Experts of a small language model.
Size: 10 layers, width 160, 43.8M parameters.
Experts: 192 experts in each of 10 layers, 64 squared leaky ReLU neurons an expert, 4 picks a token, a shared expert of 256 neurons.
Training: a variant of Adam for the experts, 789M tokens, 8372 steps.
Below are experts of layer 5 (counted from 0) of a mixture-of-experts language model. Rows are named router (the router's row for the expert), down (a neuron's output weights, with its number) and show model dimensions 0-159. Each number is 200 + 20 x the weight over its row's rms, rounded and kept within 0 to 999.
Before each expert's rows: "comes before" lists some tokens at least twice as common just after its tokens as in all text. This comes from a sample of Wikipedia text that the model never trained on. Tokens count by the router's weight.

# expert 95
comes before: "ry", "ion", "artment", "y", "ries", "ri"
router,203,225,182,185,234,224,186,210,218,205,211,186,175,185,201,197,173,190,207,200,232,174,159,205,210,188,203,201,177,176,167,192,205,170,187,175,255,161,191,200,164,214,218,192,193,186,193,215,211,178,187,220,195,183,163,194,181,188,235,197,207,206,166,218,224,208,181,204,182,204,219,185,191,184,207,203,231,184,186,178,229,192,190,194,173,208,184,179,200,231,189,218,225,196,170,198,160,225,222,206,201,191,196,186,185,210,205,211,244,191,194,205,151,195,205,222,185,231,236,193,222,168,231,185,194,222,199,226,213,215,245,193,177,202,159,229,173,217,199,204,219,177,214,221,214,204,198,219,182,209,210,183,156,222,187,196,203,221,206,187
down0,200,202,167,210,211,221,173,166,214,193,161,152,219,221,225,198,171,217,226,199,190,179,163,227,194,172,202,201,208,174,184,206,193,181,225,214,192,245,186,209,190,160,206,183,223,204,213,195,210,191,175,202,198,186,207,173,210,215,193,231,203,243,196,195,229,220,213,186,188,192,175,205,216,167,201,178,187,214,197,143,192,235,176,187,194,186,239,214,224,198,224,210,177,145,183,208,208,215,184,171,224,197,197,171,203,197,187,213,204,215,152,219,214,198,219,200,216,231,158,205,214,188,214,210,201,167,192,189,191,247,182,196,207,197,196,216,203,227,170,191,189,217,205,205,212,206,215,190,208,214,203,225,206,183,200,183,203,182,231,189
down1,203,211,196,172,165,240,182,200,185,216,184,196,198,221,216,197,158,225,205,175,249,199,185,224,217,194,183,190,207,173,204,204,199,203,229,185,222,210,184,181,181,182,211,211,220,209,199,173,221,193,195,223,196,166,199,172,213,253,208,171,168,200,211,209,215,200,184,150,212,220,200,209,235,183,176,232,205,186,173,203,155,212,171,188,204,237,195,212,179,227,260,200,200,192,207,193,180,214,200,197,195,209,186,180,188,204,198,202,203,221,171,211,212,184,218,201,219,175,205,191,198,200,154,227,193,189,183,189,202,206,181,196,192,201,172,213,181,200,176,196,205,190,202,214,196,181,240,195,204,233,169,156,214,244,210,232,206,183,216,201
down2,200,164,208,223,190,197,231,177,213,169,164,196,180,234,199,178,205,208,219,158,200,201,225,168,164,186,186,199,197,209,227,202,179,198,173,230,189,215,166,164,178,199,218,197,183,215,243,201,201,205,201,218,182,172,229,174,199,217,212,206,229,159,199,231,211,188,202,154,218,179,214,208,175,205,229,211,187,182,217,214,201,237,185,209,190,191,234,180,185,183,180,169,181,204,200,198,206,187,171,178,217,184,219,197,225,229,204,176,204,227,209,187,191,243,192,214,218,187,180,216,219,187,234,218,195,194,173,190,192,227,178,198,214,179,219,197,196,201,249,185,196,188,230,197,201,164,182,205,204,209,214,203,185,197,206,206,224,168,207,240
down3,164,171,236,205,197,196,219,191,244,202,166,206,205,197,182,207,151,229,213,209,221,181,203,212,214,194,211,192,207,226,198,208,191,198,190,191,171,203,181,207,193,200,183,173,201,197,217,201,168,217,197,179,210,190,219,179,210,188,235,219,231,181,213,193,214,189,211,182,212,196,211,227,187,192,200,214,198,216,196,222,166,205,180,158,199,163,221,258,222,240,214,177,205,192,201,203,220,227,195,214,217,200,222,200,252,206,201,190,191,255,214,213,196,200,185,212,177,183,214,217,203,195,191,211,213,136,214,173,223,176,189,200,214,181,235,197,188,219,250,219,208,184,206,176,197,202,234,183,180,204,201,212,193,210,174,206,216,190,225,176
down4,179,196,218,177,198,198,216,228,197,200,214,197,191,194,225,231,202,165,186,219,179,219,202,208,183,191,199,207,186,216,236,201,244,176,213,180,184,190,184,210,205,213,210,224,187,184,173,184,188,162,237,202,201,228,220,238,196,198,166,191,180,199,164,185,182,213,207,211,226,213,205,176,199,206,200,188,187,182,182,185,196,189,190,189,209,204,197,189,174,196,177,244,218,204,211,181,220,194,236,192,205,191,190,189,199,179,217,254,189,158,180,193,184,158,172,148,219,178,233,170,211,208,168,205,182,181,158,219,186,212,195,192,177,168,194,198,145,164,227,201,180,199,215,207,205,227,187,210,200,182,211,180,218,192,197,196,218,206,168,183
down5,211,200,179,178,210,199,181,192,199,181,217,206,204,181,192,171,205,190,195,190,177,223,206,210,201,183,190,219,186,189,210,210,198,235,160,184,204,193,203,170,240,195,208,233,194,245,201,192,204,210,229,174,227,195,196,214,171,204,184,230,179,180,189,200,202,204,178,222,217,186,201,212,210,172,211,212,176,259,202,220,211,194,224,157,188,215,192,214,174,181,211,220,164,196,185,177,177,184,197,235,153,152,239,162,210,179,226,212,205,198,239,192,207,173,185,184,153,187,210,221,194,196,220,190,184,185,234,190,198,205,194,206,181,230,198,172,159,200,195,206,183,193,190,186,184,203,177,222,180,200,190,165,196,219,212,233,192,209,193,226
down6,176,200,207,194,212,210,173,186,191,214,202,194,199,207,194,191,225,179,202,228,193,191,208,202,232,231,212,182,238,205,211,156,142,204,210,195,182,187,212,207,195,180,184,212,194,207,262,203,187,188,170,196,197,184,212,187,212,170,207,207,223,178,221,215,205,161,168,163,211,194,202,166,195,207,207,204,180,178,206,203,192,221,208,221,202,233,173,232,180,201,176,181,224,186,196,198,216,196,189,214,226,197,211,215,171,219,217,172,186,183,194,181,200,207,201,185,224,194,218,173,153,191,207,216,182,240,211,176,245,196,176,206,186,221,222,176,190,217,221,239,243,199,159,178,197,204,208,197,193,173,161,213,201,221,166,205,190,199,187,223
down7,176,215,217,212,212,196,193,197,246,214,215,175,194,179,175,173,204,209,221,191,188,151,211,226,247,183,195,225,166,214,197,179,198,200,219,200,201,225,193,182,213,201,224,200,186,175,220,182,201,209,207,194,192,219,224,202,193,170,199,210,173,222,225,181,170,221,183,202,220,209,216,216,187,183,161,201,234,210,177,191,188,169,188,147,202,173,205,196,201,212,202,221,221,188,216,190,220,180,204,191,157,214,202,234,219,203,205,200,183,178,201,183,225,225,212,212,169,218,203,236,197,204,192,172,213,243,201,216,217,199,204,216,225,185,205,233,206,203,202,224,207,177,207,123,219,220,180,192,207,161,200,211,203,195,208,217,239,197,213,206
down8,203,200,185,202,209,182,218,177,190,217,198,197,185,188,224,167,206,196,186,202,174,206,201,194,196,204,190,190,208,210,198,163,207,165,196,221,200,201,214,196,220,186,197,160,186,194,215,256,233,210,197,178,209,194,226,194,191,180,193,216,172,181,196,194,182,192,170,189,235,228,195,208,197,159,217,196,182,186,225,192,192,232,205,204,190,203,230,169,175,208,142,208,234,206,190,241,194,170,180,158,160,218,219,185,187,191,179,234,198,205,226,194,218,181,211,202,199,208,176,194,188,205,165,198,187,261,193,222,204,199,214,170,177,193,208,182,200,182,163,174,225,214,209,171,196,226,205,225,173,200,205,209,184,224,193,227,229,231,169,215
down9,207,219,195,159,193,236,225,158,206,212,215,231,219,185,189,206,172,189,177,230,203,215,202,192,207,222,185,172,231,183,203,170,222,220,195,200,210,169,212,176,185,193,179,202,226,200,192,203,187,215,197,173,222,188,213,202,191,190,229,178,191,180,208,179,206,180,184,250,203,194,194,205,212,221,178,210,214,210,191,226,198,200,172,205,196,218,170,195,204,204,219,216,200,219,211,229,221,188,183,224,211,234,199,195,203,177,180,202,197,205,223,217,165,181,198,167,179,204,210,221,185,194,175,234,210,227,218,190,206,207,234,202,175,222,190,177,217,164,186,208,241,185,175,216,194,175,181,217,179,208,241,185,177,246,201,213,197,196,149,258
down10,233,174,236,210,196,223,241,216,220,205,185,207,210,181,177,174,209,212,222,228,207,202,190,201,202,190,188,205,194,217,192,214,222,214,213,200,190,208,189,167,206,181,239,205,205,153,226,176,206,210,195,213,205,203,168,214,165,163,207,203,168,188,182,184,178,186,185,226,180,172,209,240,185,221,226,233,209,217,213,194,195,198,199,204,249,200,209,195,200,191,199,212,204,218,187,190,176,217,212,205,189,241,205,193,194,173,200,204,215,224,194,215,172,201,197,247,171,243,199,181,199,196,222,211,178,195,179,194,154,189,208,202,239,223,150,209,206,196,229,185,201,209,239,215,225,164,180,173,204,174,199,187,227,233,202,196,230,198,202,193
down11,217,182,222,212,188,213,194,162,167,221,171,194,217,194,187,234,225,197,184,172,200,192,203,167,202,224,231,198,167,207,204,205,205,192,222,212,211,197,187,213,220,144,179,190,209,183,179,153,176,193,182,217,244,213,200,174,207,190,221,198,218,224,185,198,195,199,195,181,172,195,203,188,184,200,150,185,217,221,208,215,196,200,208,204,207,210,195,189,214,192,209,168,217,186,249,206,187,212,164,211,211,253,183,232,190,177,188,181,177,237,148,231,167,233,187,218,236,212,184,208,178,210,197,220,177,205,208,193,183,176,176,226,219,208,192,194,230,198,195,195,195,184,195,216,187,204,180,183,183,218,202,222,212,175,208,223,176,226,193,201
down12,210,220,207,207,187,225,223,219,203,224,180,238,191,147,179,210,191,187,177,211,217,177,206,216,177,213,213,158,183,201,194,208,195,217,180,176,223,239,198,197,197,265,200,184,176,237,191,214,202,244,206,183,182,232,198,227,187,182,202,213,192,193,218,182,189,227,190,228,251,212,184,198,197,201,183,217,177,211,167,222,206,186,200,210,177,208,190,197,230,234,179,223,209,204,190,229,195,173,209,202,193,227,198,202,212,212,175,175,213,183,209,224,214,235,188,238,148,215,201,206,192,185,202,185,218,200,214,210,222,216,217,217,193,195,207,212,207,184,211,194,217,189,197,192,191,207,221,195,202,183,254,207,220,173,219,160,211,234,190,188
down13,207,222,227,179,213,181,178,194,213,209,224,185,217,202,214,261,149,218,193,209,217,172,201,181,214,223,197,208,206,202,193,177,214,215,218,203,228,200,189,206,215,211,220,236,264,188,172,135,224,217,185,187,215,203,158,196,230,178,163,176,201,198,203,158,202,193,173,193,176,237,227,155,201,197,182,190,209,226,200,206,190,202,197,198,219,187,242,180,205,213,208,199,160,202,223,205,214,189,206,191,165,213,201,233,216,229,226,188,201,198,203,203,234,202,184,215,233,231,195,190,220,171,190,201,190,197,211,209,209,182,215,206,182,200,163,194,201,200,209,209,214,189,212,182,196,204,217,203,217,206,192,186,203,182,173,209,184,223,214,184
down14,196,197,176,198,218,201,240,164,196,210,159,212,207,172,230,192,188,204,201,179,200,236,207,217,192,179,202,175,202,223,178,181,210,184,168,211,190,182,197,198,235,202,217,188,194,199,168,186,200,245,176,196,217,209,221,188,205,189,214,201,244,188,210,207,167,219,213,179,189,229,227,190,213,192,230,164,207,191,186,213,200,218,177,232,198,174,230,217,234,213,223,222,196,200,194,207,161,215,177,211,227,222,218,176,229,205,175,199,198,223,180,208,205,159,216,232,173,208,166,171,209,188,173,170,225,207,162,188,196,200,184,200,237,205,221,203,220,216,223,182,209,229,196,186,207,233,189,193,182,208,198,227,208,212,213,218,200,225,243,172
down15,184,203,159,220,199,198,208,231,194,208,217,177,230,190,243,217,196,201,204,210,201,237,169,251,175,181,184,218,190,206,209,190,184,215,186,228,172,183,219,228,179,210,183,209,196,236,200,213,201,213,238,217,199,179,228,177,216,187,210,201,221,229,187,197,189,245,203,213,196,218,180,210,215,177,207,158,172,184,219,217,194,223,205,205,199,225,172,219,214,185,177,217,203,175,183,205,197,219,236,211,203,169,198,208,225,270,189,228,214,220,178,173,215,233,220,161,179,205,203,189,213,201,188,189,222,162,184,200,196,198,185,202,214,195,243,174,192,192,205,193,188,192,189,190,179,196,232,224,210,213,195,205,194,180,222,163,210,200,209,195
down16,209,166,226,212,174,252,191,174,175,192,187,208,213,186,190,228,225,239,190,196,201,213,202,156,192,196,210,189,219,184,249,202,165,218,175,216,222,204,195,203,239,163,207,218,202,259,215,198,182,184,244,192,202,198,205,185,171,197,181,220,219,191,208,245,178,183,204,187,226,212,211,189,205,193,182,217,213,224,185,188,205,213,209,187,175,206,235,214,243,213,228,219,201,188,172,196,190,184,148,234,228,199,221,200,204,204,189,151,171,214,180,202,192,200,184,192,175,194,188,239,197,181,202,212,182,196,231,208,208,202,205,206,205,220,191,202,180,216,190,220,196,196,200,215,202,201,180,198,197,224,188,190,203,227,207,193,155,201,207,218
down17,192,203,192,201,233,176,217,207,196,182,226,194,220,198,187,181,199,226,190,225,181,183,177,211,212,210,148,221,220,194,189,241,186,189,199,174,193,216,216,211,196,167,191,204,164,209,196,183,189,171,161,208,184,195,189,217,195,205,212,199,218,237,218,217,211,205,222,215,184,187,236,235,225,150,205,209,198,210,192,198,212,214,214,198,202,232,175,182,187,241,212,223,210,219,166,206,212,161,229,186,196,191,192,197,192,170,176,187,185,166,233,213,208,182,184,214,216,214,194,212,212,223,205,210,200,179,198,219,236,190,216,232,225,221,222,191,214,235,198,217,176,179,199,171,193,196,216,171,191,179,199,181,194,155,155,161,174,232,201,209
down18,224,212,207,181,199,171,211,186,185,196,207,174,187,212,224,161,231,219,168,216,216,192,209,213,202,185,200,203,253,198,201,169,199,223,214,196,220,239,179,167,192,212,214,239,184,186,179,199,175,157,207,183,202,192,207,173,167,236,200,190,177,202,239,180,198,200,235,194,195,176,206,169,202,190,211,216,203,211,190,194,185,182,199,212,242,221,200,216,194,204,238,212,189,219,256,199,237,209,222,193,177,205,195,163,184,210,215,192,214,206,202,214,219,140,208,188,171,177,198,216,213,218,202,200,179,193,216,195,197,213,191,201,241,180,198,204,208,201,196,205,235,177,162,174,194,234,207,201,179,211,201,191,180,242,201,174,196,191,190,196
down19,188,203,193,235,225,181,215,199,221,187,199,223,195,195,193,195,215,223,225,199,172,195,212,208,191,207,188,210,218,172,164,188,211,181,212,196,192,200,198,208,206,174,210,170,140,205,181,192,188,177,210,194,188,196,234,211,200,178,222,191,221,204,202,190,219,191,202,166,212,193,207,206,198,215,218,203,213,178,229,231,173,214,253,193,189,205,181,254,212,202,154,188,194,180,181,213,179,189,181,156,216,177,230,237,210,191,187,207,198,214,219,181,227,203,202,224,167,193,214,187,227,221,157,213,182,184,188,201,218,210,179,196,198,212,228,170,183,243,196,183,196,253,189,189,191,208,193,200,218,197,187,173,203,156,192,226,198,153,185,213
down20,198,194,197,179,205,186,220,186,205,229,178,175,185,208,219,208,207,200,196,226,161,193,193,205,218,225,192,191,233,175,183,202,200,214,203,178,185,221,188,204,176,135,222,183,197,209,231,162,165,201,152,219,224,187,181,205,225,193,204,197,210,211,204,221,221,195,185,203,184,211,191,200,203,183,176,187,202,211,214,221,203,214,204,204,156,239,172,176,183,201,209,208,170,221,195,188,192,169,219,217,219,181,158,201,218,201,185,186,183,194,192,225,167,205,181,217,225,204,185,188,221,233,197,229,211,164,185,214,216,193,205,251,214,226,228,224,232,206,199,190,239,210,214,211,209,194,236,163,189,200,202,208,201,169,160,223,190,227,219,188
down21,188,226,200,206,196,174,220,155,181,164,171,201,238,170,205,203,197,189,207,184,201,185,216,188,212,176,150,182,225,211,216,206,200,196,192,211,199,212,186,206,209,232,196,181,204,203,169,212,203,211,161,206,187,214,190,185,219,176,215,209,194,193,193,209,172,223,202,192,194,209,186,198,236,193,211,197,224,203,217,210,223,239,210,238,186,194,190,167,246,194,205,192,213,248,211,200,183,203,232,230,175,194,174,224,217,208,181,175,205,242,164,202,195,185,210,223,188,180,162,197,209,199,202,238,182,213,195,181,191,161,195,227,228,203,231,183,234,209,190,211,218,185,201,215,179,241,197,183,216,178,209,234,193,173,173,192,207,217,222,164
down22,211,178,208,219,223,195,189,200,156,236,185,225,179,202,164,212,237,173,214,189,216,226,219,199,202,158,229,206,205,204,205,201,159,197,185,254,192,199,225,203,218,225,223,189,191,203,192,202,211,219,201,213,185,179,188,186,187,193,254,207,226,205,195,197,217,183,207,191,167,211,187,207,180,217,215,216,226,185,192,230,181,194,191,205,171,188,207,187,226,201,211,183,180,203,236,194,179,197,184,220,200,218,211,165,240,216,207,220,180,233,161,241,199,215,178,211,186,199,182,231,169,222,199,174,184,198,219,198,140,215,170,196,201,202,205,216,227,175,206,207,218,221,182,204,186,227,208,168,187,184,195,223,193,183,222,205,194,220,198,174
down23,228,197,206,177,238,196,201,199,198,225,224,204,183,205,221,175,172,195,194,193,178,206,221,227,187,214,232,189,203,207,165,186,195,206,199,195,181,203,205,198,209,175,195,197,224,226,208,206,171,222,186,240,198,188,240,187,218,227,167,167,179,234,229,244,221,194,202,219,191,207,206,217,211,203,193,220,234,215,170,211,199,201,167,228,159,226,183,194,166,223,219,176,196,209,195,210,158,191,208,183,213,206,170,199,184,168,194,169,208,228,214,177,222,215,227,209,227,200,188,209,218,209,198,207,258,205,193,201,170,204,208,205,215,201,200,241,191,199,182,214,228,220,207,182,219,162,225,196,227,182,208,176,191,228,204,230,227,188,178,213
down24,206,211,177,232,189,236,180,210,162,180,181,230,202,180,188,196,224,209,162,186,193,215,212,207,212,243,204,175,217,175,175,204,201,171,172,195,197,171,224,243,188,171,165,193,171,239,198,194,163,179,182,186,217,224,209,190,194,187,234,211,156,236,210,217,228,200,229,217,201,172,204,235,234,182,194,204,189,196,216,198,226,185,196,193,211,222,188,210,241,212,192,174,214,203,170,210,192,190,211,168,200,199,186,183,169,210,181,187,191,205,179,244,186,195,218,188,199,187,190,217,188,199,227,207,192,195,196,170,235,207,178,206,184,203,171,204,232,248,193,224,224,191,175,195,194,200,217,191,196,197,214,208,195,190,197,185,173,204,230,184
down25,214,209,211,195,220,184,202,213,195,233,239,171,187,212,213,179,233,209,191,222,196,176,215,189,230,198,246,198,185,185,198,219,189,203,209,184,225,178,249,223,195,231,193,187,228,192,183,217,235,184,186,209,208,222,178,222,170,196,177,236,206,181,168,185,196,185,196,226,192,182,216,198,190,198,205,194,189,198,192,181,221,185,218,200,171,218,223,197,218,210,188,223,205,182,217,199,197,180,189,212,201,200,221,229,175,224,217,177,199,185,238,184,125,218,188,168,187,189,209,207,181,176,207,175,164,175,166,183,225,210,195,226,210,166,214,174,194,182,234,199,185,206,207,210,205,202,230,205,246,193,185,218,209,179,220,184,207,198,178,164
down26,189,178,223,197,203,173,242,201,184,194,173,184,218,194,169,216,203,171,217,218,165,225,191,203,182,232,191,191,200,228,187,181,233,214,152,221,222,206,198,249,215,196,158,189,176,210,195,222,205,217,217,180,217,205,190,202,201,245,212,172,193,185,172,195,209,198,217,194,208,185,158,204,214,209,207,205,223,154,170,180,230,194,213,211,197,186,199,171,184,170,183,172,186,198,169,234,195,210,193,202,181,190,210,242,189,170,226,196,192,208,219,215,191,216,195,200,233,179,210,241,216,189,207,227,212,188,190,177,189,178,209,200,183,204,220,167,179,195,214,209,182,211,203,203,186,218,176,199,190,174,224,221,237,207,210,239,203,212,234,214
down27,226,197,211,196,162,205,241,208,218,209,185,213,183,217,193,205,199,192,188,206,196,178,195,182,167,192,225,184,189,216,200,196,211,209,228,183,212,184,138,174,192,212,194,205,186,225,201,190,182,195,200,175,205,204,182,215,186,191,201,182,233,163,179,132,199,194,215,202,192,223,219,181,172,222,195,211,181,210,197,179,182,191,170,197,214,209,180,197,184,217,225,181,211,198,205,199,231,215,197,167,190,173,185,136,214,194,219,220,177,202,221,197,181,190,192,216,217,168,187,213,200,198,183,197,205,195,206,186,171,178,196,172,194,186,184,186,211,169,245,192,197,220,197,180,220,161,180,228,193,193,189,146,200,181,159,181,227,181,221,165
down28,187,230,168,187,204,193,206,171,240,203,189,183,214,203,184,159,191,218,214,188,191,180,203,186,195,207,214,192,174,182,197,207,178,218,191,195,234,242,225,189,210,191,191,185,221,184,221,208,229,204,188,190,223,221,178,200,202,225,194,220,218,225,236,227,166,194,212,207,166,147,230,195,210,192,155,166,179,194,195,192,195,193,199,202,183,217,190,181,174,203,230,187,183,195,236,193,200,243,192,236,202,214,214,192,185,199,190,168,208,198,244,175,202,204,220,186,224,203,196,234,182,209,207,189,219,234,211,209,251,197,222,206,210,193,170,175,220,138,197,220,188,187,190,184,211,182,192,209,177,186,204,218,216,222,197,188,172,177,191,209
down29,195,200,195,214,197,210,211,215,127,216,205,186,166,212,191,215,209,193,188,165,202,217,206,189,177,230,227,174,221,172,215,194,183,179,179,196,190,177,226,252,180,200,201,203,159,210,198,188,195,162,208,184,179,193,232,173,166,213,165,189,197,175,179,190,197,210,190,185,202,197,194,222,178,160,215,190,206,162,245,191,238,202,195,201,172,149,210,203,229,188,213,183,186,192,186,239,206,208,205,189,208,190,216,204,199,209,212,181,176,203,184,229,193,217,194,206,188,215,196,218,187,200,223,196,200,176,216,214,214,172,182,197,222,218,226,183,229,215,182,196,225,184,217,210,159,198,211,179,194,238,220,229,212,207,209,185,186,230,189,223
down30,196,177,249,205,211,197,227,185,198,187,209,183,203,253,220,182,218,203,197,180,261,212,209,182,214,208,213,196,217,196,221,220,183,203,198,207,179,195,192,208,189,161,210,192,229,220,199,186,178,209,229,196,226,183,234,189,221,190,215,193,176,205,201,189,205,203,203,157,188,167,222,179,220,179,228,184,169,194,228,188,235,194,186,193,212,214,213,234,159,196,205,184,195,187,214,226,230,219,159,200,203,206,197,249,198,207,201,188,173,217,213,217,196,187,189,175,246,195,209,217,179,225,212,203,224,186,216,165,181,218,188,207,197,161,225,210,215,217,205,214,195,142,196,203,228,195,178,181,202,225,211,211,207,217,186,215,191,176,198,222
down31,233,181,229,180,203,205,168,188,233,216,178,216,193,215,169,180,206,181,198,217,156,191,207,176,171,172,206,203,202,179,206,183,200,207,185,193,232,186,199,224,205,178,231,191,205,192,205,166,195,229,176,177,202,205,164,231,215,210,176,187,195,208,161,205,217,181,180,176,194,186,187,197,215,242,197,190,227,205,211,215,156,196,228,227,186,203,185,194,190,181,197,197,173,213,199,136,177,219,214,213,205,187,222,166,221,169,196,195,220,215,222,236,205,197,175,198,199,201,220,198,182,198,180,197,213,213,205,205,197,168,211,210,188,200,172,189,164,190,217,200,189,217,254,230,203,204,230,201,195,215,174,160,219,178,221,218,181,230,191,204
down32,222,180,239,215,156,237,179,195,159,226,173,175,193,183,232,186,235,209,188,206,203,209,198,191,201,221,194,225,217,171,205,187,215,226,211,198,214,190,197,177,194,194,205,190,194,199,233,184,219,172,198,196,210,198,201,174,195,198,238,175,178,207,199,241,210,202,187,186,174,180,186,174,142,206,215,231,225,191,185,193,207,157,215,184,190,233,201,175,201,156,193,207,228,204,173,182,182,195,195,185,173,203,176,195,196,226,186,189,172,199,171,200,196,181,203,200,207,205,217,157,181,231,176,222,189,236,207,217,210,203,191,180,209,214,208,180,155,207,193,223,172,217,196,190,225,224,189,210,198,207,168,186,196,210,202,221,202,193,165,238
down33,171,189,214,169,219,231,198,237,203,171,220,219,231,180,185,204,184,206,220,212,212,200,216,208,207,206,201,201,230,228,209,228,221,195,214,180,167,196,204,187,201,211,225,197,207,211,213,224,197,207,172,194,179,228,196,213,208,188,207,204,208,186,224,211,218,228,199,207,169,171,240,246,239,177,213,208,166,205,218,201,204,263,225,184,214,187,220,210,178,242,170,199,172,221,205,170,229,210,202,192,202,201,225,195,181,234,203,195,204,201,190,193,197,196,189,187,172,183,197,198,188,191,226,196,174,175,189,184,228,167,176,226,185,165,226,190,200,201,227,194,194,179,200,201,212,211,228,206,193,187,227,211,167,164,170,203,220,212,246,170
down34,201,204,171,204,204,174,162,202,197,206,188,170,215,232,217,188,179,189,207,166,191,230,218,226,148,194,176,171,210,193,185,185,202,199,198,198,223,226,212,235,213,179,229,228,240,180,167,208,176,201,216,239,227,217,173,202,188,209,174,161,176,222,201,189,187,186,204,203,227,197,204,222,217,233,198,215,195,181,237,213,173,209,200,220,225,182,230,174,204,191,177,213,211,198,232,172,210,204,209,198,203,200,212,170,197,165,194,216,213,208,214,193,236,173,202,204,202,210,218,225,237,169,187,192,189,246,170,181,198,213,216,181,185,159,169,210,204,170,193,201,207,199,220,192,209,194,202,220,157,209,190,178,218,204,211,200,194,202,220,230
down35,198,180,191,191,235,224,246,201,228,200,221,186,211,223,194,183,189,226,186,223,220,196,175,206,234,222,188,185,201,217,195,208,199,206,203,200,210,210,192,206,167,150,195,158,249,166,195,225,171,183,199,195,234,209,199,192,201,197,203,186,162,222,214,207,231,208,197,192,214,213,198,192,189,202,189,181,210,204,191,202,192,211,219,217,185,209,243,195,240,213,187,222,199,177,160,230,206,211,192,203,222,203,224,221,183,196,229,159,197,169,236,179,193,209,237,198,206,199,196,195,201,210,223,184,237,188,238,216,218,221,231,197,182,173,242,222,176,185,216,206,233,217,209,231,233,189,206,230,213,217,222,185,215,217,189,211,174,213,203,204
down36,222,208,198,224,189,195,184,191,192,192,179,202,222,182,200,225,212,210,224,224,194,188,192,188,193,242,192,220,170,198,198,185,232,212,194,244,199,209,140,205,201,171,194,187,200,165,211,207,196,189,184,229,240,175,218,186,199,225,157,202,188,239,183,196,202,203,207,182,190,197,181,192,208,221,209,226,219,210,174,148,243,179,158,198,191,188,201,186,218,180,180,192,188,209,187,212,163,220,170,178,183,205,177,217,155,207,179,205,200,188,176,199,179,215,242,219,207,216,195,205,205,224,206,183,226,203,231,241,166,205,199,190,208,211,204,235,186,203,177,183,183,225,237,198,225,177,205,189,219,189,221,194,190,211,236,196,211,182,207,189
down37,195,173,220,250,152,199,189,251,225,191,190,192,200,176,204,207,202,190,209,236,213,192,182,169,216,178,200,190,194,209,226,190,228,219,184,211,222,204,217,182,199,204,187,210,201,196,206,189,211,190,200,157,199,164,191,214,216,148,230,192,192,195,154,175,226,169,200,239,195,239,188,213,145,195,179,216,205,230,223,203,194,200,213,191,218,234,190,226,225,146,171,202,198,189,201,216,184,193,231,192,214,198,220,212,213,199,197,245,202,206,195,214,178,222,175,205,153,191,200,209,190,191,211,188,186,175,222,192,195,221,201,229,189,214,183,191,200,212,222,185,206,196,177,216,198,209,210,226,178,188,206,201,191,205,159,174,200,209,193,191
down38,211,210,203,203,203,187,199,222,184,210,229,203,220,203,240,236,250,216,202,206,236,224,210,208,198,206,186,228,192,209,191,207,183,202,224,217,165,159,203,179,210,187,183,226,201,173,183,173,178,168,197,216,245,182,209,205,188,209,240,193,237,193,216,181,199,181,207,208,156,194,179,192,193,192,224,179,212,234,222,207,233,193,221,150,243,187,217,206,214,183,189,195,209,209,203,227,207,175,165,199,173,222,196,171,233,189,227,164,217,205,165,204,200,230,186,221,234,217,182,190,210,195,210,202,207,182,193,198,197,206,182,209,221,229,223,187,226,194,208,163,202,214,215,181,192,209,182,191,208,210,227,222,177,161,190,190,214,213,194,186
down39,219,165,234,181,210,200,210,225,217,207,187,202,206,225,228,182,180,202,223,235,222,212,184,210,200,170,241,193,213,242,172,178,228,226,209,184,194,204,182,169,201,177,196,184,228,177,208,186,187,232,188,192,219,166,189,214,242,144,192,209,195,208,208,206,205,177,219,226,220,216,212,170,165,178,218,194,173,224,204,194,199,191,208,176,209,199,212,227,182,210,169,227,201,188,169,215,168,178,176,184,246,200,178,225,200,208,192,189,183,213,162,221,206,201,214,193,199,244,202,169,197,214,197,202,197,170,188,166,180,231,230,195,219,200,198,202,214,209,215,190,217,184,213,175,213,175,186,192,214,198,188,195,234,190,161,199,219,197,198,199
down40,180,211,196,186,199,235,247,215,224,235,208,211,181,202,190,187,204,186,187,200,189,228,228,163,213,188,171,204,195,167,178,184,207,196,185,214,168,206,171,189,209,178,199,215,189,214,211,219,209,221,204,189,204,224,211,206,165,177,231,210,162,184,198,223,161,188,153,203,153,179,201,191,248,226,201,220,204,212,171,182,245,200,200,198,202,242,199,188,191,188,181,211,211,221,177,200,204,179,177,196,199,208,199,220,192,192,189,195,203,186,206,191,206,183,200,216,202,204,174,227,190,219,220,224,204,215,200,189,162,243,206,200,192,218,193,181,201,181,215,211,209,200,186,171,230,212,176,191,181,183,201,222,202,260,212,260,192,207,218,177
down41,183,202,183,213,179,165,175,236,189,196,215,207,216,203,188,212,206,212,213,206,180,161,153,204,200,194,174,225,195,188,218,189,171,204,204,193,198,213,197,231,214,201,152,211,161,193,205,202,219,209,199,197,169,224,203,224,195,194,180,177,198,196,214,203,210,200,200,204,211,247,175,211,192,200,187,196,218,171,220,203,199,242,223,195,181,199,187,219,235,207,181,219,178,177,161,209,209,173,200,218,209,211,215,186,214,187,181,172,208,173,199,194,251,198,205,200,153,195,188,205,203,173,181,178,203,195,242,226,209,197,223,205,224,240,235,168,211,235,229,186,189,213,191,172,167,212,185,195,191,160,216,206,230,196,205,165,203,242,205,197
down42,182,206,208,194,180,171,220,188,170,231,210,218,166,188,226,222,182,185,215,195,212,208,227,202,204,189,194,199,181,220,206,177,196,168,213,192,211,205,203,153,188,178,190,183,205,200,164,186,209,195,207,215,207,197,192,192,208,184,199,207,206,209,204,187,218,205,244,183,156,193,184,199,170,219,211,207,223,211,178,202,180,155,164,155,191,207,165,194,174,206,215,200,219,218,226,177,162,183,192,179,198,219,198,216,219,179,140,212,199,180,157,245,202,180,218,203,212,236,152,215,196,218,181,161,206,252,223,195,219,180,214,202,214,209,205,194,210,191,193,208,191,209,170,200,207,181,201,175,196,203,174,197,213,229,235,221,190,202,190,198
down43,221,180,185,188,210,205,215,199,193,188,201,199,176,199,199,212,196,180,161,189,169,197,209,186,197,191,222,178,199,243,210,250,190,171,207,172,191,219,180,194,211,202,186,167,210,175,204,225,236,202,196,163,175,202,200,187,226,190,169,240,195,160,207,226,184,230,193,179,197,210,207,182,169,164,190,178,196,215,203,183,195,229,145,181,209,189,180,203,192,221,231,172,212,223,227,217,202,215,204,185,185,186,179,190,215,216,185,227,181,218,197,177,209,205,182,174,234,205,150,200,164,188,195,179,175,199,191,190,191,176,174,209,191,198,206,171,235,228,198,204,207,189,210,206,175,203,152,209,189,213,196,233,211,218,181,202,204,237,228,194